Experts of a small language model.
Size: 13 layers, width 448, 208M parameters.
Experts: 4 picks a token, a softmax router.
Training: a variant of Adam for the experts, 1430M tokens, 11566 steps.
Below are experts of layer 5 (counted from 0) of a mixture-of-experts language model. Rows are named router (the router's row for the expert), gate (a neuron's input weights, with its number), up (a neuron's input weights, with its number) and show model dimensions 224-335. Each number is 128 + 32 x the weight over its row's rms, rounded and kept within 0 to 255. Numbers have three digits each.
Before each expert's rows: a language model's description of what the expert responds to; "comes after" lists some tokens at least twice as common just before its tokens as in all text. This comes from a sample of Wikipedia text that the model never trained on. Tokens count by the router's weight.

# expert 25
What it handles: Table cell separators. Pipe separators, header divider rows, semicolons and heading equals signs in wiki tables and lists, especially header rows like Party, Seats, Votes.
comes after: " ", "\n", ")", " %", " Votes", " ±%"
router:117170099121097125129161112068108096115149086141182114133132111109146119165130134108140044099172099175155109137147101176144171101138108176166080126138105097174160153070175070085139181061136089168083142140199166154108110092076135093129105080092156064172070173135151077081156116139146186119156172082167104184168129151092105123070130131143
gate1:077146087093085055176120130162162096032108104107144121122093185111097132112099135187138093158063136120057147135128110132000169150183171143186155164131145174077165167091095078147095124143160098103115112132103135126084179196117136120107137111180079143099103127137134160112186151086116044113166136139149169088110161144068135115132111135143
up1:116125119099107142129118108123113192111085132131119100110157168080164079065150127142111107196067124140076154198147086110081121097145142086173088205119077189150140162126111104219166134128106090110113124113097116122142095171080137153134137107158129102097113121120165138108160146030119128157138114090179151124126104123133225169163118179148
gate2:101134114057145104069118139132072162151054130094188137064088133120200147179120063137156142139130128117086117168148103086135120145102120124122103117088150135140129084140161139137128088116111174128146141148080081162186083156118168184172138168154122116122145154092074142160142139144109118150131207148111176149096134134153130120162097095196
up2:095132146154117115116107160161149115149076154155133169160111063127157159162096056102102121151146159099105106126117137113142157106079138136116122146079113147116185109064216152119060138113136098168109190102122050170078116102148191162180145165127091086142142126118068169156140161172091130109131162144115171126123125135138141182158098141129
gate3:083150115074150060142156124187089143093150140158126167124167120112126147158125132154146123135123157097084098173139137153143090107192171100077118120129197195077118099152077132130082108152169142182141139083144170086072122118104099174124168124154088141100131105165135110073152061169148106134132105185147118112147155089124112132156109086092
up3:135145142126154116117174097145132119084138139146103153177153106094176068159085149178093116087060102098119123146134099125131117151136095111127167215169185141150131106147026178106120090138155116145144156144149115086110144150072080192163100119107157194150180082096099152150171108140098125148114137166133128123139144136096113091116092118116
gate4:133084146126228146110097097160124085114174141144161135142114175090063138118125179101133094143126148084080166138138086120172110071177118125100134167136073134119173116054088127154124091115099156128108115120134138151107148150120113128156129112117106109122178095098089139144121129127116125202083107140087166127146117156111174128138051108080
up4:181084186141022108174124186122164169156054109090162134164073147062129113112189210172129135127106111147192172092145120129154082150104186103117115099125105137109097079176098116174087123151097144112153099105108091105118115148173098134140137161129147181144179120136163141116099071105124141139140188155117155131070115128158106095166153145118
gate5:142115102146110157155138166080104137122204132159141154180116119136079120071125030121156104152165189130068161157128112152110121110102128147163166094071126162128145130104165128142151134141124058130100164121092137140133096097137111088164190145141126108118163098135114115093126150174134127168102097159136165101140080164115134045126032120123
up5:174076105107073098110067111107156095180137111177149109149135109103116116147128107088106094181117143136178201126081140098103075112101115114118136072132151125108102132160146167130207135135189110083164090100062080112167205047171100126142114131090141139091142123140062132145132157107139133076104060152080153161097088152053095081107116138102
gate6:091103073165127105137148069074086117081087134117104128131124157115095115037089150161110171105227133185168141114134114153086133106149162126167141151154124156110112130110176100170085120149157113049166092083110080111093161123089097171096127083094102155054129099079155116117159135147110153155171125143183124058137139078154084096124170055141
up6:104065103190126101157103215107108105165190125118115184110096152106156160139132109126105083176128136118140159140072169112145154060106185129101084100146142129110113164133095130082133129129134094123109067085096148136075148088154141150179095146129138123114216123114098135150135137147047131155089109156166134111144125127114074107085152111113
gate7:186119077144142140148118103162189111125129153154077147147097153087163118153152080149125123105085204130120141117091154062070131146189127145142128117148108141094167138178139099155110155136100104137164193165086109101117107057128126120140121114148142167130097152106076166116127151120076156106097142156180174133131166097163151137086174125192
up7:170096092146137120126133119174185122099151150125135146187097144076055156212195134164057135039076150124139095074110178064073163146112205117142148122124088156106111092136138162124132137147171105122176185124167149138141101108104160129195118093150115155109170113118132137119130168133106114113087139139133145096184156086136127109136126085141
gate8:166121105184117117139109157092106133166135164172123108131117133114137139156130115125102112097129176123133201153124134170095174079055123131113086182132132124142108118132102187122128126098116083132159167169127162038130129104152176112125173178097116129147130181162143117118150155073146171152135097144048123096171163069191170181136158166125
up8:136126111113143111146143145093125134232122134158135104126069110090161141135144136100117139086122113176129185138129211161130202089104126141208065111139092130114118136177149152144180137107187117119175198168108133064093141144172158119111127173087105091078147201166187138154168145071143150167143200125146123122080154142174140145112200154114
gate9:114123060124109123118155099134109080113145180090128147125117161141053173117080102170113029085132133120079107126146123154129122150164154099133119114133070171103103162130133120106161098116135127158130163119176141059161084131106144078174129147136149134150143095094172130142128115125082130130129123148101091128191095074142071161147116146135
up9:150126124100096107110119106121165202074200111141124075108102144151202089115136171145134159103116116110068162144161107142142126194128107171072163174156144171116081146160077133129005091164123185138070108120040156078170146131120183133101152126120149159117165118111116142150073096102114097150150075155185113146154158150146124111141133175187

# expert 53
What it handles: Table cell pipes. Pipe separators and divider rows in wiki tables, especially between numeric cells in sports standings and election results.
comes after: " ", " 0", ")", "%", " —", " 1"
router:188147158188092192099182067162072106178115099090143056126118141179151113158178158134141154161152080159160130194106085102151164135167090113138117109114138116177124160177084092160110124123091128128095099188140131111070109108154113137103101069133199168134113093132109058119125084162164158177104152099095069136120135155083113133122116164196
gate0:136129141131122104140145082175133150131049105114163100140164110094048046097086103106174170130115165183114111161109119047146117160149139135146141133094134139163077137148145144090133075138140142083095121131063103167093185101155079131105116114144136168179054149080114134183105102166099144080116101123092140127131152138138089135202097080161
up0:110105188147191072120166153142101111116174159150126127097200141122134155117142183088095097125121104152155092091122155175103098124089147144161118115122093064131200112102124183174189187150146106130181161096125094132121124120151083147170148163135111141155190083177164141135156096127117129138051153154143141102146113168097041117104117112093
gate1:098164162157132119132119203117160121113124182125105099102112151122155120128132176162102104169065124175087129051104110132124160157087138156106100153110139146113168153066120131139079104163101088139111154116084089093194091138170095188107138118147130128098112096097126140119116194137144105144132131126116163102061205172121159103166104164159
up1:164114094092137110095119181085168176086094162136113110098098117128193138142102127148114116139039101084140164103140071127087134109134183133118106154092120192104123095067132127145093099205087138176142127101110071124132070163138136168121164108039081110151107130075148149123130203069106099125141123102138172091185165161132149134141121156112
gate2:149181145146158132095153125124095138152148133135144108130144142086077121101128141140140072135183060157116144141163194086121042059135130212105117078127132152141126138073229091134129127118164146086132173138086125116121162116145161162116191148160120175172069132154095158104101142119136110125143156102170115139192183114187195126085133095143
up2:128139132166163112142093139180127138121112102114109133117111149166028109142118052157121087107182135139096113187085131115080124099161133118083140122141167135127084081139202065097132136122155164138117174122131103137090132180089126111068202163114142148135094148149032128168093136178092084146114077175148166120150178155119170186127114084141
gate3:106066139114114093218131142112134123085113181119062121132137062137156144086107094137160106128125111123127147130078159137140069082100132123085189143075130132127109110089126140090093086162120149122150129114026122113103132120116158132127123082075120121064100138052128137070132150133116095136130061147153171134107164072136121121178208128130
up3:151076151135142128158140170128114108103081128075092080119118103146142149141083098204108147120163141080172182124102167115160103122114126129116129087107142137121092071089132096078111102146151135084216135145121109101132133125144142106097145101121095084050121124109111158180145159170120135175121110165088144136124129085129122109122174152145
gate4:151156140108133142136158100142208158081058086169134154113130118132165154079209165133131117161173174084152195092121122166077190069091149117109107081065139146113098107007116099149125137152116178099124130058148118137165155106136119186137172122139110134126129175091176143100109111148187124075180131150145132144143121081137099117123152215134
up4:143175145161175129194159098139165167106100136132099095189125073073135105100168150163125158144198136153152208138132133133139188088097160136088111137063129122132142107031099189124115156165121177075148072059153117137123170059155119157163109165094091119141122121123129131079073110170147120085118086125129082115130127074148144088130139143151
gate5:130099084152117121148154110090162103137192147128133167149129153140115156134192145141085132133130145154102122109110130201115192097111188174160160144081107177112152122161159173134108104134090126191113138121096134100149117051106074153062134152170133108094062086127090144131120138109139141160126140136118188139159173082169079146173139139117
up5:147078086108091078166169102055167127132155073177102154186137158153094126112159139135147135146183128208158132109107145172046099112105188140151162097145092136109145095154124199152128167139114142158179134126127141090119113112152124186081165092159137084053075077101100153145123138077144186133125077130169098171130182092113085157137135110156
gate6:103110143107120067164049178067182089113115129108154135187133158057083102100096152148166150141100136043133083107155139148079132129058143180094168083089099155142121136145151137129093138255094107096179140111094107162098158102168172090057137122110117146121142105194123113131118155141104163139120115125099162111140160077137176088171137158117
up6:120113105115171126160193178115069190097139127177094071096122059163182142119129061154106143100149123159092126128136137162219082110126177092132078159124092128102163133097089128119161138117193157141092136089068133110168113087085130122158152099151122117142167157123174164154160154172141113126147131190157168140121110174138114119150143137090
gate7:136100069128098131083184134161121130113151127106086170128154159153124166048150165086131136143117137119094129153155079142154081008110148155129125122155071136125158099101071171149144176131114107178097201098085175123129161147132131171173146164097130125168138149126137164179104121100140090059130131147121120070114087192075044130114080138151
up7:155112105079125122160146144093135041088130096137109153146166155113107143076103165111136152167095104146134119141121133173077102077095183120116129146155110158113123130128131145075097143145125132132053139103070152083190198122139117175157106180173095100189149144130125110116108124169134058028130145183099158091093099148180059144192135165123
gate8:113058057126161143172078158166155116087165168127124193146139103152143159145166124135096150132108164122121115104130113176114119172134151137119094136117147090125098100146151139104131124105109129143173184123069130092077180159118136095105135148144117112120114121086063166088105168116117062156140100151113177071115115088204080163130112121090
up8:149092086131143177135091069174120133137160093075137144135110102163147081138128132221133150156130135094148194154141084103125154134206110104184045115171131120169165091125136045187103132124123154149100132148115115114079121129155116104100154166122142156181137158067091096139146109093131100171100120063154132110120110154171193159115141112090

# expert 3
What it handles: Table cell separators. Pipe separators inside Wikipedia tables, especially between score or record cells, plus semicolons and colons in listings like 7–4 | 0–0.
comes after: " ", " 0", ")", " 1", " 2", "\""
router:142174170157088150127123077136097166189101051155170093158122154141113069101112128093071134143145104163157148175102128066107071117169124142200077098118060130189110174204091100164184172156189121126158092176164152115184135111148107174155120132137143087094108076156188132083166107082174172122095099093164091170145125120092176130072119160118
gate0:128126067141124144129154162145176145096097138120119136110126111153153093093131155142137147131155123131145113072170171094118141166098133114109109106126104112106147059178139115114159174101145121158143144081069138103165128135187193195116166120114106151066100122101068201176151145104096087197186132122126159092108065120135092128154128125123
up0:141114072134153146093181161188134124120085129198090131107139128170155106114138124154102120110137107134129109116160171141076134131111121113132156115121093105085179146171125128163204153122146109125158121128168148099143114092138155172139193165128120144146112174065057185173146148125095079129179140115140132111145084118042089157120092104119
gate1:122165181150141147112114161148153159066104203122136083103101144136206153127066109126108136140169092111116165126126131129123147149134143112126121127136121156113132107153072135187142140167196096109152118139105129139094112095119111136073111129109136168061142125151168148162119171136146119146100127156151144118100209147170142155117157128167
up1:135138093124073137178125118124148155071089208147106155141109176117169106101149122172108121147148161105084176136104141080099128205136162111140163072164122107119161171183099121208153145129117119133164149131143141113138104161134121207171154136079096210100131155129115197147169142092114099143163177116208147097159152139095118086143099143126
gate2:102177093175083145175135129191087136146131161070103136182139121129147149116119113139136056107089139147078121143135124126088129090141138079092114172172109137092113145178152189025131078128085103148136079086140175109149132097172081159105116168192137122185102095082098145097105152154123167164155145164101106112059122129145083157146129083123
up2:072143069104111109113084171159130060158161159135138153151164138083110148084179134112130091162066087133096118175116161145088137099141125110133097102167116120131123160170137158152195106160091067051160116108138181158172137127146053156129101137186116106115129083150211116134150119115108111080103125187111138141120111183118104138146141097100
gate3:123096112085145138152148097093133191091141123095040129065140141028161106105087123161148089107114150161141100145166135211084131135075201139120126097140188128117124086060124109087073142142141114122098109065058154121146136094156129123042173168102094102147085212091039124127158190147144141122206084136155134134159122127109149121113119103125
up3:150146127116116136140166146144145134093173144117119096136218120097115082128186117133141213150115111114107095138167114241158123193122146156101186137115145167099127100125125129070086143168111105101144143106049088134130124129171150094107109149121092118175084136174112094106134134190083129167144093161164150107119128075111153115123103114113
gate4:123139157174140145062146120100150194104129148123162145066113131129149163168150106164175103112152075101103162131139145153152109127079156124142138120076144130096089147127059146157138121147148143120107115118127072080170151104097102142102137133130121171078103132105102205151140138162163115110122153127131137153202165151140200101148128143150
up4:116130114120154145132166100163134130202137114098073118181195127126104072101158126133140130148111173111149130117117087149122103146145128087149152126096146105107092119123118085129141148048100141111112115082105071077156123070195133072148157098150096158126057114161103172107099099160156119116143096158155129111123205114137075156160140144053
gate5:087161111098155112170106145131087093128115079131121155168148054122140088071136148113130086159107175114156083137101198211134144155124125149140166181117114121106125116142108178070088141133097107179079113137116095085068162149159125165158232133166101187197143145100147146168160124133042131137094083143111154067132079143160085105173102106140
up5:089155158132158111149164153172135130109083184120109150120097126154179093145184158119130124143126149120170135139142147194129142091107127136116139137123146124132176067133099136088102130156155167092145138119140130110057106123121075121109173073108128184121140176126151163151191151148079102120093094104132085102167071168136145096100076086181
gate6:157143103110087218121157163172090134121132158134099075116156161137069130158168108141171172125117139183087123120127139138177127096123093114136145132102154165139106125119121114176153108157114081085109134130089110125109128108148147097111082116136114150143084101127153149126110082167194038156169158144175115171164134065162157166155113191138
up6:112113130131153094107100142149180098113112142094086150133137165072182153126092170138132105039121135105124143115118070170127147124106075128113119110106138109112129098099142143074108130172145145131145133099114083124149189109053089125127153111151126130101145116151109147161131185114163121135155145190121119109143139207153120085074078166154
gate7:121122181149080183086095129148105138140148186142136117078122177153135215142154142087171197123130107097121130128127092112157102134107116118083108104149153125119113155093050138121141130132112112123114086160117160095191110088093197130090094190227150174172149139035126097137110108213134137110178156117151081082101107084181129168141104156131
up7:110091158158102122136115173095118154089162133128101178125127137126129131111158157139140168203093127127083098056153080116148101109113172142111167119095067102110150116135087123132151145125086094154061119113148179184167137114109125128200157141147076143080133108092109108111121149105145121133146195172138134139095105106056053086152148102150
gate8:125076161090206107117127083118125144172157148113089125125153141091146122070102092120138117183162124114148154117145191128144123102140202111092146109082135214085112154116129124062154118140170153122105078069073152148147167060127118171152154176116135163089117132056104080143094100119096166157166132189137123087122137212120067130161137099129
up8:152113141103137110174133072100148130093177147161058128108131085084108056081097080139194141189118164109159113102152159187109125148136166161069176127091106161079125122118131182119090154127163141114075151046073152181145135127117135126164072136103084160139133146134144110112100052116117172154166124132117107056076183141146102116188167072148